python train.py --n_layer=9 --init_std_router=0.0369 --vocab_size=4172 --norm_eps=1e-05 --positions="rope" --tie_embeddings=false --init_out_by_depth=true --decay_shape="linear" --batch_tokens=131072 --doc_mask=true --steps=6238
Below are experts of layer 4 (counted from 0) of a mixture-of-experts language model. Rows are named router (the router's row for the expert), down (a neuron's output weights, with its number) and show model dimensions 0-127. Each number is 50 + 15 x the weight over its row's rms, rounded and kept within 0 to 99.
Before each expert's rows: "comes before" lists some tokens at least twice as common just after its tokens as in all text. This comes from a sample of Wikipedia text that the model never trained on. Tokens count by the router's weight.

# expert 5
comes before: "| ", "|", "0 ", "; ", "–", "1 "
router:47 87 68 62 36 52 56 53 73 52 73 66 42 46 41 21 57 52 46 73 32 66 45 64 42 42 38 60 20 42 39 43 53 70 64 28 58 34 49 49 62 50 40 37 34 48 58 49 58 55 42 45 63 38 34 41 44 51 58 44 83 46 43 70 45 45 67 51 30 50 43 23 39 64 45 52 21 61 70 63 55 59 66 65 31 48 58 49 40 31 00 68 37 48 49 58 23 50 35 61 43 23 35 14 22 68 61 38 48 73 54 56 61 69 27 59 59 45 64 43 58 58 49 59 30 53 55 73
down2:45 33 51 83 59 41 64 45 55 58 22 30 59 35 71 33 52 33 58 42 48 51 38 42 33 69 35 35 42 59 55 23 40 57 48 68 62 79 46 58 22 61 64 43 59 61 70 52 76 53 60 27 55 50 49 48 69 59 67 45 58 47 51 18 44 56 64 89 30 41 65 66 50 48 60 58 65 46 55 42 41 44 52 41 50 65 44 54 33 65 30 46 47 78 79 36 44 39 61 81 67 45 57 67 50 51 37 35 42 46 48 84 75 76 26 31 27 38 18 41 36 37 70 37 61 45 58 29
down3:59 67 19 57 36 25 32 50 50 26 32 44 38 54 32 45 74 42 55 53 58 58 70 41 19 13 54 48 58 99 46 62 55 41 32 64 65 33 69 54 69 32 62 32 61 52 52 82 64 52 46 43 44 57 50 60 38 62 41 51 61 36 65 42 57 51 31 57 49 44 60 60 47 80 40 55 38 53 44 75 61 47 39 50 22 39 63 63 46 76 51 60 47 33 63 42 61 71 64 62 51 49 44 24 61 41 50 61 56 48 53 45 24 19 77 86 62 44 73 25 46 30 30 48 60 48 45 51
down4:36 50 44 54 69 29 60 82 49 34 83 49 68 44 47 69 61 54 34 39 51 46 40 65 67 57 48 30 63 73 60 45 29 48 64 58 53 51 81 37 54 48 60 65 55 51 67 53 58 70 50 12 49 36 33 61 69 68 54 52 67 36 58 69 50 81 52 59 57 56 50 47 58 54 34 34 59 49 57 41 06 40 37 59 72 51 45 56 55 62 30 49 47 86 40 51 81 39 29 39 54 21 67 55 28 58 21 37 55 56 46 38 34 46 41 35 62 75 29 22 23 65 44 34 63 44 46 41
down5:84 41 58 58 37 42 80 45 55 27 55 43 46 34 18 55 32 35 46 74 63 33 43 72 43 52 39 71 75 93 58 48 54 68 50 20 61 53 45 28 52 46 60 43 86 41 59 65 38 79 44 60 45 46 57 49 71 60 65 51 55 41 46 44 49 74 28 56 69 49 45 31 64 49 49 56 44 16 71 39 43 29 30 52 34 66 17 32 41 52 56 38 64 42 55 72 64 39 26 25 49 44 35 57 49 59 39 68 67 65 53 48 66 64 37 28 47 68 31 39 56 44 36 58 65 63 48 46
down6:30 45 47 55 39 44 39 46 45 68 45 36 53 75 28 53 60 54 44 39 65 36 54 39 68 88 12 31 36 48 54 36 38 36 63 51 42 09 43 49 32 53 42 56 51 64 58 23 60 48 57 61 46 50 69 33 58 43 56 55 40 50 49 36 53 47 61 54 38 66 70 35 28 47 65 60 43 82 29 54 78 57 60 57 42 43 42 71 58 50 46 65 71 58 16 71 42 59 75 61 45 22 31 21 42 45 65 54 65 22 50 49 83 38 48 62 30 72 70 69 52 63 57 35 35 76 38 49

# expert 16
comes before: ".", "–", ",", "; ", ", ", "-"
router:53 89 66 64 38 53 55 41 63 40 52 85 54 68 45 32 49 34 38 46 29 55 63 53 50 75 44 70 30 29 50 55 68 64 68 51 49 38 47 69 48 45 51 46 51 69 55 55 70 30 31 41 59 55 28 57 35 54 37 49 94 57 49 43 60 35 43 41 54 46 44 68 58 56 39 40 38 53 46 53 41 62 55 55 47 47 33 37 52 43 00 36 59 39 60 62 28 63 65 48 43 34 39 30 42 49 35 44 49 51 68 42 60 42 60 62 61 52 21 63 51 48 38 80 15 57 41 41
down2:46 47 56 43 43 65 44 67 52 30 51 42 37 55 56 45 55 49 48 33 35 37 45 47 35 59 48 40 53 99 59 37 56 52 36 46 61 57 54 58 30 58 49 53 46 53 53 65 45 36 55 36 64 54 40 48 49 50 64 29 65 41 53 38 48 63 45 41 50 22 41 57 62 61 57 52 68 36 45 56 30 60 49 42 51 76 62 66 50 47 58 52 48 53 48 37 49 42 73 37 49 47 39 48 53 39 36 44 57 59 43 44 59 55 56 55 62 73 28 52 70 49 48 47 57 54 40 48
down3:78 38 39 67 27 47 40 50 43 43 56 55 26 46 33 68 84 46 74 59 29 63 49 37 24 42 49 69 27 99 53 41 51 63 60 41 57 58 58 59 54 50 34 41 58 46 46 56 37 45 28 41 37 43 33 40 83 51 28 78 50 53 66 53 61 47 43 43 30 47 38 39 55 54 41 59 69 64 56 26 43 80 46 42 73 52 40 65 42 78 56 28 30 64 59 53 50 61 62 76 65 21 48 59 67 29 25 37 49 45 43 45 38 50 75 34 55 44 49 59 67 51 67 32 44 67 45 36
down4:40 47 51 88 88 36 54 46 46 52 39 43 57 31 80 54 65 60 34 60 72 41 39 34 30 45 68 40 35 27 59 54 38 75 44 52 30 46 42 69 59 54 44 75 28 57 52 37 46 48 76 53 56 41 20 36 61 49 26 62 34 66 45 49 41 52 59 55 38 78 64 54 44 70 52 42 77 54 61 40 60 54 49 59 41 36 26 29 78 35 50 63 58 46 26 18 45 55 36 44 51 51 26 57 24 64 86 45 53 69 59 52 50 51 46 75 79 29 44 41 49 19 48 63 37 46 39 61
down5:57 28 32 41 35 27 70 49 41 61 34 42 25 56 67 57 53 37 67 75 69 53 50 42 18 70 20 44 16 99 47 57 37 43 59 49 57 90 25 60 69 45 58 30 47 49 45 80 60 30 30 57 65 58 59 44 49 28 53 35 52 41 44 52 59 47 50 57 48 33 48 40 45 48 60 38 48 65 55 49 33 52 53 45 71 71 67 50 57 60 42 64 41 40 33 57 70 42 16 42 50 56 72 54 48 72 41 42 53 41 38 42 43 54 74 31 65 71 60 63 29 24 61 66 50 49 72 39
down6:55 80 36 37 40 52 51 49 53 48 62 54 58 58 32 48 40 38 62 65 46 67 47 60 54 47 58 49 50 00 55 54 63 46 62 47 60 53 40 64 80 58 49 59 45 48 52 55 44 53 71 68 36 67 54 45 47 42 28 55 25 48 46 69 50 52 36 55 49 59 60 35 60 39 51 58 35 70 53 42 54 41 41 49 39 30 62 48 49 35 60 64 43 72 28 38 42 57 00 51 43 36 59 54 44 56 59 55 54 64 53 47 35 32 58 65 47 50 85 45 62 40 33 45 63 34 45 38

# expert 12
comes before: "- ", "| ", "==", "\n", ": ", "==="
router:47 90 58 52 44 69 56 61 54 48 62 40 54 69 54 52 44 72 19 36 48 61 75 35 37 43 45 28 19 35 42 58 73 49 49 38 67 57 51 42 57 47 36 20 32 45 58 59 40 38 54 60 40 48 42 42 41 64 51 30 74 26 68 50 48 67 46 56 48 54 74 36 44 54 57 47 46 70 46 46 54 52 63 49 63 34 57 59 55 49 00 55 30 41 35 67 34 56 54 30 53 28 16 48 31 31 68 65 62 59 50 40 60 65 58 55 65 47 29 73 59 55 40 55 49 26 69 41
down2:40 67 67 46 33 57 34 37 25 36 13 54 60 58 38 57 54 65 72 57 45 27 50 26 60 54 27 32 90 14 40 07 64 55 43 45 66 46 60 47 58 52 28 66 37 55 69 47 56 45 50 53 67 45 29 33 57 32 45 47 47 48 54 43 67 55 63 37 40 55 44 76 50 44 26 29 72 73 61 48 51 59 61 65 60 41 71 45 77 57 54 60 70 64 32 46 59 46 28 36 43 27 52 37 40 53 51 42 41 52 78 78 40 42 43 74 64 38 40 66 56 51 82 61 58 27 59 63
down3:25 56 22 55 58 49 56 47 49 38 39 41 53 53 47 71 47 42 37 52 39 55 50 47 78 65 23 55 20 16 71 37 55 73 49 73 58 43 61 61 50 56 39 05 44 66 48 48 87 35 43 56 74 46 55 67 33 41 46 57 66 54 54 53 35 42 60 59 30 33 54 59 46 41 78 47 75 64 77 37 36 48 56 63 47 60 55 57 64 43 50 62 25 27 40 15 29 50 36 56 39 37 48 61 40 45 34 84 37 61 77 65 45 37 45 54 47 74 60 39 41 56 12 66 63 61 44 50
down4:49 21 71 50 34 50 35 48 68 25 57 35 42 32 50 65 70 66 48 71 08 79 41 47 37 66 28 44 24 76 45 57 54 67 46 31 40 38 64 52 41 26 58 54 66 30 36 65 63 49 59 71 64 24 63 65 53 17 53 44 51 31 70 37 25 75 23 67 60 49 56 41 50 45 62 43 53 47 57 28 56 66 43 40 39 78 54 25 62 51 31 59 40 28 60 52 63 72 45 37 45 66 74 41 51 53 70 49 50 49 53 46 54 52 40 61 85 64 58 66 35 57 45 77 43 39 58 38
down5:63 64 33 59 72 55 35 58 49 45 53 46 58 31 62 41 69 47 59 41 24 22 44 76 59 52 77 48 62 38 66 44 71 50 78 60 55 42 58 56 53 42 60 66 43 54 03 36 40 38 68 47 54 63 55 23 40 33 17 40 77 54 34 59 19 73 49 56 75 41 36 44 73 51 51 26 82 33 84 26 41 46 59 54 33 47 28 48 55 62 45 57 65 55 57 14 43 38 18 54 47 49 55 54 44 52 42 52 57 68 68 54 49 35 55 51 64 75 47 51 50 40 34 37 36 67 47 33
down6:47 53 46 81 54 61 44 28 63 48 48 49 58 24 41 51 47 68 50 63 18 46 47 63 41 59 39 98 27 54 61 47 32 71 55 47 68 36 37 62 31 33 65 16 47 40 52 59 62 46 44 74 57 43 39 63 61 33 46 63 62 55 33 05 39 51 32 57 84 66 43 50 42 29 61 48 68 16 57 47 58 55 69 68 52 61 65 69 56 60 50 40 54 44 27 69 31 60 74 37 87 54 43 45 43 66 67 39 25 67 53 62 48 63 43 41 57 33 39 38 43 22 47 52 44 43 45 58

# expert 24
comes before: "The ", "In ", "He ", "he ", "the ", "It "
router:24 69 49 60 37 82 44 67 67 25 40 41 42 50 55 36 45 63 43 53 38 56 68 56 52 76 33 45 24 14 46 48 47 64 69 29 73 34 61 50 66 39 35 39 43 32 56 55 54 38 49 48 49 49 38 50 61 56 50 20 89 38 37 34 34 76 43 44 50 56 58 49 53 48 56 54 38 74 34 57 64 56 55 72 35 47 49 54 21 74 30 50 48 46 31 67 50 42 29 61 57 11 49 22 47 20 61 59 58 82 67 40 54 70 71 48 62 64 23 48 67 60 44 65 31 41 43 60
down2:63 57 66 55 38 47 31 77 54 40 52 33 42 24 56 48 50 61 64 61 35 52 71 45 50 44 54 71 71 53 56 58 49 70 58 46 49 67 34 60 68 58 41 38 58 45 40 73 37 25 20 57 56 60 71 31 37 32 69 18 58 48 74 48 27 49 63 29 31 61 51 49 42 14 41 50 31 69 57 55 68 79 27 61 57 56 49 83 23 65 32 38 58 40 41 17 47 50 80 70 44 43 88 48 49 53 54 34 41 47 24 60 65 25 34 49 44 56 50 58 55 57 44 53 73 64 34 62
down3:78 44 79 34 72 73 51 41 52 66 24 39 33 49 65 33 66 71 67 55 87 34 59 47 41 39 49 91 58 51 35 55 69 47 35 40 54 33 55 60 39 28 46 47 32 40 47 30 36 11 61 59 46 54 64 44 39 21 49 53 47 35 55 34 47 46 49 60 49 55 59 75 31 45 34 13 61 44 55 60 29 30 74 46 52 59 41 51 47 49 64 54 55 49 55 70 46 63 53 64 41 80 46 69 60 48 61 60 32 48 45 39 52 44 62 73 39 46 23 42 64 24 34 91 48 36 48 37
down4:59 34 69 15 19 53 52 32 56 34 71 43 41 53 50 49 68 45 45 45 48 21 36 66 57 36 65 44 52 42 66 58 40 76 19 76 44 26 65 54 49 63 56 48 55 20 53 58 52 57 47 56 38 48 49 47 41 48 24 83 47 29 57 42 37 43 62 45 67 50 37 37 58 45 55 31 29 73 56 85 72 33 64 48 56 33 60 35 59 54 35 53 57 79 67 39 19 56 38 29 59 52 57 77 79 35 44 32 17 61 50 42 76 48 70 55 50 27 63 75 61 48 62 48 52 51 48 55
down5:50 46 74 65 29 44 62 51 52 65 48 42 23 49 56 57 60 63 58 42 54 31 35 43 40 29 60 38 70 71 18 43 42 50 68 37 56 50 34 62 55 58 44 32 56 54 52 31 47 71 56 37 42 43 85 68 40 42 10 73 88 59 62 47 26 53 51 48 73 69 66 49 63 22 41 24 59 45 50 52 50 26 38 68 50 69 27 73 64 53 34 39 77 38 52 43 26 59 63 75 42 41 58 80 59 53 28 36 58 59 32 50 57 76 25 27 67 52 33 52 57 42 58 51 55 32 41 53
down6:30 67 16 56 66 35 51 47 32 59 50 58 29 44 51 66 44 28 25 34 41 58 50 50 42 70 19 76 27 35 59 35 74 52 42 52 61 56 33 62 34 54 35 52 44 65 53 55 49 44 36 38 38 20 45 54 58 21 49 38 55 50 29 69 82 49 35 41 39 40 51 53 65 82 48 66 62 53 66 51 59 31 57 27 68 55 59 56 42 42 20 89 53 35 45 32 57 53 57 64 50 74 38 85 47 64 72 70 34 53 74 49 40 43 55 80 55 40 58 38 43 48 57 49 48 64 61 20

# expert 7
comes before: ", ", "\n", "\n\n", ".", "–", ". "
router:10 83 50 67 42 44 52 28 44 44 67 25 77 57 46 38 46 46 52 63 40 49 53 43 42 57 19 46 31 51 48 58 44 60 50 35 42 28 34 73 54 64 34 60 38 37 65 56 52 59 42 51 47 50 49 48 60 46 42 42 67 31 69 29 59 70 39 53 43 63 50 62 42 58 42 38 46 61 58 48 58 43 44 77 45 28 31 49 55 65 00 37 62 52 66 50 45 39 35 56 41 24 28 29 39 30 51 55 71 71 58 48 70 74 58 64 74 41 37 49 62 60 24 84 29 66 31 60
down2:30 66 81 73 52 54 65 27 81 57 43 51 26 52 26 76 63 29 52 21 51 42 49 47 62 35 60 42 30 62 34 44 35 59 35 43 52 47 36 73 38 39 43 33 99 44 49 49 45 56 63 28 73 59 86 60 62 66 62 56 56 44 36 50 53 31 43 52 52 62 73 53 68 57 48 15 40 61 37 44 48 56 41 77 63 53 51 34 53 49 51 73 26 51 38 34 39 64 48 51 58 29 49 61 58 49 49 35 33 71 45 41 75 39 36 50 53 34 38 72 32 65 35 31 36 55 67 60
down3:60 58 35 71 63 61 37 26 25 58 57 53 51 53 73 62 48 42 49 47 40 69 46 41 83 41 69 12 57 29 55 44 35 50 57 68 48 29 51 75 26 42 59 48 37 63 36 10 59 37 37 44 60 59 45 54 31 53 26 79 48 37 48 46 44 63 46 61 28 65 55 50 53 55 77 62 44 58 46 53 44 38 48 41 56 44 82 52 37 36 28 49 81 76 77 56 52 45 52 54 64 88 42 37 44 47 46 45 45 58 25 36 56 55 51 53 32 36 90 49 48 43 27 23 22 57 54 63
down4:52 69 42 64 67 43 77 22 51 66 36 55 44 56 35 46 56 67 57 56 48 25 37 44 46 47 53 37 66 26 06 65 63 59 46 56 43 31 63 61 67 71 66 59 45 54 36 74 34 77 47 48 76 31 64 69 48 36 50 31 57 40 38 73 52 38 50 34 78 44 44 34 75 45 35 36 41 40 44 56 68 25 40 72 61 59 41 41 35 31 50 65 32 38 53 17 46 53 41 30 53 59 17 45 72 58 76 58 52 41 52 69 46 54 47 43 50 66 63 49 63 66 42 49 54 32 13 82
down5:36 64 43 36 55 22 40 55 70 29 45 54 47 43 61 27 34 42 60 76 26 33 39 79 12 49 33 47 44 35 38 70 67 43 54 36 61 73 77 12 76 70 51 42 40 55 59 75 61 55 55 44 37 53 52 54 45 61 21 60 59 42 50 59 46 47 35 31 31 30 71 34 54 71 40 66 81 59 42 42 53 30 49 47 55 50 67 68 66 39 40 54 72 66 49 30 44 42 40 65 66 20 42 46 63 61 35 37 34 56 85 55 33 55 45 65 39 70 57 53 36 71 46 66 51 41 52 70
down6:63 24 50 59 21 27 44 47 43 44 27 51 53 70 49 64 60 63 51 64 47 39 33 46 12 41 34 71 44 90 46 83 36 46 48 60 45 32 80 64 53 39 74 49 23 38 66 37 50 68 49 46 75 41 44 60 54 60 30 35 47 44 53 67 63 60 42 55 54 59 28 55 39 43 72 65 24 47 57 41 52 50 27 66 62 42 55 51 69 60 42 68 43 66 42 39 25 43 94 42 68 25 56 51 78 40 34 54 43 43 27 67 60 73 66 46 51 45 39 51 48 76 36 53 26 49 55 49

# expert 4
comes before: " ", "| ", "- ", "1", "0 ", "2"
router:58 75 34 64 46 52 53 54 68 31 38 40 54 55 46 44 53 51 47 51 32 67 66 53 68 76 10 60 40 30 50 46 50 52 60 46 57 28 42 43 52 58 42 52 66 34 46 54 55 43 45 52 58 41 59 52 45 26 62 29 81 19 27 62 47 50 47 39 32 51 50 44 59 50 65 68 44 58 44 60 53 51 55 73 40 39 39 39 42 49 00 39 39 53 19 40 32 33 48 57 59 14 44 56 47 46 56 52 69 75 51 45 58 69 50 76 56 51 66 58 60 53 37 50 47 50 39 46
down2:57 15 43 21 51 58 64 27 36 59 50 89 30 76 31 47 45 58 71 47 66 30 70 80 49 39 65 47 38 50 57 54 52 55 44 29 39 36 33 70 43 41 68 52 57 62 44 43 56 24 66 46 66 63 50 30 21 65 52 68 68 53 63 53 77 44 52 41 37 37 39 71 33 48 32 59 75 59 50 66 56 33 64 66 51 29 28 43 86 55 63 69 31 36 37 40 46 54 64 20 28 61 45 51 65 42 34 59 57 56 37 47 43 27 46 46 44 45 36 47 56 49 42 70 19 68 69 41
down3:34 54 77 66 25 49 70 65 63 54 42 50 41 46 52 23 48 68 34 91 54 53 50 46 37 55 20 68 64 29 53 58 21 55 36 28 40 83 56 52 66 32 47 59 28 67 53 29 49 37 42 44 38 36 83 39 36 32 38 65 53 72 56 80 44 56 57 45 59 64 68 29 53 54 66 51 36 45 53 49 35 71 29 42 38 52 52 35 47 38 49 71 41 45 60 39 48 51 75 65 56 56 66 28 41 70 67 24 31 43 06 50 64 67 57 35 38 46 55 39 51 35 67 62 58 35 70 50
down4:73 55 50 39 74 53 72 63 51 35 37 43 50 18 53 57 40 62 54 63 43 56 46 29 42 85 56 61 45 68 47 39 47 40 48 65 52 60 51 67 80 65 51 28 69 43 43 60 01 23 75 75 55 33 41 40 53 50 58 41 50 63 46 44 77 75 42 50 46 62 48 51 65 31 50 22 51 55 39 41 67 74 41 47 57 38 40 30 39 53 43 59 42 36 27 58 54 56 90 66 37 45 41 66 58 18 63 65 54 40 53 55 42 36 76 53 34 61 36 53 24 40 75 32 24 42 40 65
down5:55 62 19 50 36 64 66 45 38 34 64 59 61 31 54 44 63 57 34 52 41 62 41 48 99 44 64 39 48 73 67 72 27 64 65 40 48 52 43 60 14 31 83 65 45 61 48 58 69 46 25 41 47 54 54 45 57 57 38 46 35 51 43 61 48 40 35 70 32 28 50 66 56 58 27 41 54 74 59 62 70 61 46 37 42 57 65 60 42 68 49 38 66 43 48 46 53 94 29 47 54 65 67 43 47 57 22 29 52 37 48 50 34 54 59 38 25 52 51 50 36 50 64 46 42 11 74 28
down6:70 26 19 51 50 49 44 50 51 44 61 31 41 39 50 43 48 50 70 59 67 38 43 35 64 68 71 69 47 13 19 53 37 53 49 52 53 49 75 76 19 30 54 69 56 59 22 41 52 61 61 66 18 52 46 54 46 38 31 80 32 62 30 44 46 53 61 45 58 35 51 47 35 62 45 57 41 57 46 24 48 42 60 59 49 47 36 82 68 67 74 27 12 70 52 45 43 52 61 34 50 58 69 52 59 65 56 28 61 48 26 64 64 22 17 58 35 53 44 64 60 56 38 49 52 71 70 43

# expert 2
comes before: "| ", "of ", "(", " ", "|", "=="
router:32 94 73 64 57 55 52 50 45 45 72 61 62 48 42 37 32 70 32 49 43 65 63 44 58 50 38 45 25 40 41 52 53 61 78 47 60 46 51 72 46 61 34 54 47 66 52 53 37 51 58 54 81 50 42 43 42 44 51 48 80 19 43 50 43 73 67 54 49 62 36 32 54 57 28 62 45 75 63 51 54 33 66 55 64 54 44 46 40 44 00 46 44 75 54 45 24 66 36 37 53 41 52 66 60 24 59 35 49 99 43 57 42 55 18 40 62 41 32 48 46 33 54 56 21 37 68 48
down2:37 33 62 47 58 78 13 88 68 26 51 64 32 48 49 79 75 37 38 61 60 61 30 43 60 25 74 45 18 56 58 47 92 72 56 50 41 40 44 45 69 74 21 45 47 46 41 47 64 32 48 54 36 38 42 45 51 31 47 51 59 70 43 48 44 33 38 46 65 43 41 57 41 57 64 63 43 48 43 66 66 56 45 45 31 30 42 56 06 63 71 47 41 66 48 32 91 37 30 57 35 45 40 34 54 52 60 64 45 35 42 53 53 43 52 42 41 41 77 43 67 53 63 33 59 62 52 38
down3:53 34 77 58 60 30 43 51 65 41 48 19 71 47 20 48 49 57 38 57 59 39 46 64 30 55 59 75 36 27 55 29 72 43 52 76 73 49 45 44 35 65 66 43 56 32 30 54 68 34 36 76 49 40 58 31 39 60 60 24 61 63 79 68 60 63 42 35 75 73 53 29 29 62 73 00 57 42 59 27 60 50 45 54 52 61 45 38 46 48 44 74 36 41 47 56 54 15 68 40 47 43 62 37 64 35 40 62 45 53 48 79 46 59 69 61 31 40 45 52 55 55 45 77 46 41 49 62
down4:62 62 52 62 53 49 29 42 39 26 82 30 62 52 45 53 38 83 42 33 58 53 46 73 49 38 48 23 38 65 84 57 28 62 57 39 52 42 58 52 44 45 66 43 51 55 62 57 43 67 69 45 54 43 51 73 74 41 60 59 45 33 35 44 57 83 61 56 72 61 62 19 39 44 36 73 51 62 40 07 52 26 39 75 40 40 56 30 49 67 26 69 37 65 54 55 25 58 40 21 42 28 69 52 31 64 43 61 69 55 50 33 38 37 49 55 40 41 61 57 66 30 72 60 72 60 35 35
down5:74 39 26 54 21 38 29 53 55 42 75 51 23 71 46 56 60 37 72 47 34 52 56 70 31 31 69 46 38 78 67 54 43 61 64 39 25 40 50 61 71 44 41 55 27 38 56 65 54 44 43 67 48 64 43 56 52 37 12 51 43 28 40 54 46 36 66 49 72 32 48 53 81 54 45 71 54 51 63 54 56 33 58 54 52 24 54 73 39 39 59 33 60 37 45 46 56 54 01 45 92 54 57 50 35 41 67 42 70 46 53 68 57 23 82 62 44 44 72 33 62 49 49 52 28 47 42 50
down6:55 60 22 29 64 67 75 59 72 62 55 39 61 48 40 66 55 71 54 32 69 48 41 51 62 24 74 33 64 96 34 47 46 43 35 52 33 66 49 40 60 29 68 42 35 60 54 49 44 24 41 46 49 69 67 23 39 42 39 51 43 54 46 36 90 36 57 42 73 49 58 83 65 74 46 42 22 49 36 46 60 28 48 53 55 62 48 58 50 44 39 66 48 25 53 31 36 46 59 64 64 59 25 59 66 58 53 34 50 60 48 39 42 53 57 38 26 55 46 22 43 50 40 44 38 56 95 74

# expert 26
comes before: ", ", "ed ", ". ", "s ", "ing ", "s"
router:27 55 76 55 78 36 70 47 45 16 50 46 40 42 40 27 58 54 45 41 34 45 51 35 38 50 30 47 33 51 55 50 48 75 72 52 44 43 50 63 52 48 26 39 39 52 48 48 59 54 58 56 47 49 47 38 50 43 65 39 99 29 57 32 55 46 50 64 48 54 31 37 43 59 55 62 54 70 43 40 31 43 63 41 39 53 66 48 38 38 00 34 61 39 59 60 59 30 38 47 56 16 42 36 60 45 55 25 68 67 54 30 47 70 68 72 64 29 28 44 63 49 25 53 59 48 37 34
down5:28 51 26 35 16 43 67 59 43 67 79 72 51 82 47 42 45 71 59 58 32 43 67 23 43 60 45 55 48 75 66 57 40 37 49 53 66 53 73 43 76 46 38 56 62 35 48 40 58 36 47 65 33 54 64 22 38 53 37 49 75 41 36 31 46 61 39 47 60 37 41 58 65 62 44 47 44 52 59 66 55 63 54 40 72 68 48 28 75 59 51 42 07 67 57 31 37 32 78 43 63 41 30 34 50 48 66 51 83 42 35 57 43 10 61 52 43 39 55 37 67 63 52 31 62 67 28 44
down6:64 38 47 39 41 36 28 37 58 68 31 77 66 60 65 45 28 49 37 53 76 49 39 65 18 78 35 35 39 81 94 43 40 30 21 23 30 39 45 53 38 65 80 44 39 31 61 66 70 55 48 61 57 52 50 67 59 59 60 61 36 45 52 46 64 57 63 54 73 62 51 41 43 49 74 40 70 64 50 23 23 55 31 37 23 60 55 36 38 50 34 60 76 69 55 25 54 51 28 50 54 58 51 47 35 74 44 42 58 59 57 30 67 44 42 52 47 48 56 43 40 51 67 57 66 45 66 26
down7:58 34 53 48 52 79 43 38 49 60 34 67 50 50 47 73 51 44 77 37 46 80 38 37 45 50 60 39 46 11 23 62 44 39 69 43 54 54 62 49 46 85 65 43 61 67 33 62 81 58 37 48 49 07 71 49 46 30 44 65 52 26 43 66 45 38 54 68 31 72 22 52 67 43 40 54 21 68 42 68 59 70 59 36 38 52 58 47 40 38 48 51 65 58 50 64 66 63 85 63 55 69 79 49 22 53 55 32 38 20 53 32 54 36 59 47 49 44 58 52 53 42 44 30 53 20 51 45
down8:34 49 57 37 50 54 58 61 58 43 67 56 68 59 73 49 53 54 69 58 27 53 67 30 55 08 64 57 44 71 51 49 64 57 66 79 66 28 75 59 74 44 37 41 21 49 65 31 59 76 39 32 66 25 40 39 68 38 39 64 64 69 65 19 48 53 36 53 48 16 39 29 21 70 25 41 53 61 39 69 52 36 67 37 64 45 45 66 50 54 44 53 44 50 62 43 54 76 53 54 55 56 64 54 54 61 12 55 31 78 56 67 59 59 67 26 50 44 21 51 52 32 64 35 44 52 53 43
down9:15 36 46 50 28 51 65 25 62 53 61 47 60 59 22 42 72 61 27 37 51 56 72 57 53 52 49 62 51 42 32 64 30 17 42 61 63 40 46 43 52 49 54 70 40 58 27 53 57 64 39 44 21 43 47 47 78 52 58 52 39 44 52 70 64 42 48 86 37 39 52 43 55 47 25 49 44 73 49 39 60 48 47 66 45 46 27 22 41 74 78 37 46 62 62 44 41 42 33 53 63 72 41 51 83 54 80 65 61 93 49 47 25 49 37 69 41 57 41 17 47 48 48 80 33 41 59 39

# expert 29
comes before: ", ", ". ", ": ", "\n", ".", "'"
router:31 87 71 58 58 51 53 52 54 25 62 45 42 55 38 59 54 47 62 75 22 75 66 61 37 86 47 27 52 47 41 59 59 73 64 40 55 58 57 41 40 49 39 51 40 30 76 25 65 44 41 52 43 28 54 49 58 59 66 34 96 42 50 45 36 68 52 44 67 47 49 39 40 52 45 46 70 59 62 40 57 46 46 64 57 43 51 29 53 47 00 41 49 56 53 33 36 42 51 47 67 28 49 51 50 46 45 61 62 69 53 54 49 65 40 64 60 37 19 55 65 58 13 52 06 46 58 60
down7:63 36 50 23 45 60 55 37 39 39 39 62 42 65 62 81 38 53 33 61 69 13 50 78 70 48 41 37 66 66 39 61 42 37 40 20 53 51 52 79 38 48 36 40 68 58 64 75 53 44 42 52 52 63 42 80 17 29 46 41 64 41 63 57 22 35 47 43 48 31 49 47 37 37 45 36 49 56 39 60 43 40 65 53 58 75 48 61 61 45 32 53 14 43 56 66 63 46 54 34 60 56 67 61 34 62 72 51 45 68 45 49 50 41 28 51 98 28 58 62 82 41 30 38 54 74 37 51
down8:21 71 29 48 60 49 56 49 52 30 64 29 35 46 74 59 46 44 53 52 33 55 33 45 47 33 69 13 56 56 45 53 60 58 26 48 36 29 76 42 45 60 52 62 38 58 45 55 67 51 42 61 51 70 52 43 41 36 26 39 69 46 52 57 37 41 53 56 47 07 62 65 45 63 60 68 56 48 42 68 51 24 40 25 74 34 63 51 43 42 58 46 18 53 63 51 42 26 48 33 57 50 65 65 71 42 36 51 29 63 37 44 82 73 38 98 49 69 63 69 31 63 48 62 75 31 67 45
down9:72 99 27 48 41 40 32 30 47 74 48 58 53 61 58 64 31 49 26 10 55 74 51 54 32 65 51 36 53 59 68 58 46 73 46 60 45 43 59 40 37 75 54 36 36 63 30 56 62 53 34 40 45 49 41 44 22 61 68 34 42 80 34 39 54 41 41 65 40 56 44 77 74 56 72 31 28 45 52 43 72 48 67 59 67 58 36 67 40 49 59 42 81 54 51 34 23 54 56 45 61 55 43 48 43 59 64 33 63 64 53 42 66 22 61 79 49 46 44 50 24 46 57 32 23 39 47 66
down10:30 51 61 50 42 65 72 34 40 62 20 68 35 42 51 54 46 30 47 57 62 72 73 56 64 59 42 59 73 07 48 73 47 49 61 44 39 61 49 75 76 51 59 48 42 44 45 29 46 52 53 56 59 32 41 50 68 12 27 57 28 52 68 82 50 53 71 33 47 70 61 59 21 49 27 42 55 46 50 40 67 54 46 64 42 04 37 25 58 49 51 50 62 35 69 32 55 61 50 66 39 54 74 44 44 63 45 40 37 36 54 51 18 71 63 27 62 35 61 45 47 73 42 62 39 37 61 44
down11:55 68 13 28 46 51 59 65 63 40 42 44 58 66 44 71 30 41 34 44 73 58 48 62 63 71 56 57 52 00 60 56 54 47 55 40 50 61 37 44 46 54 50 43 80 40 62 49 46 41 46 47 32 54 52 71 28 62 46 49 56 43 48 94 44 17 38 58 47 57 60 31 69 55 63 35 29 70 56 37 41 65 43 25 43 52 77 38 38 29 42 73 40 55 45 84 49 55 55 57 42 90 60 40 37 50 73 45 50 58 54 29 52 30 73 21 41 47 48 46 37 46 56 43 23 42 65 52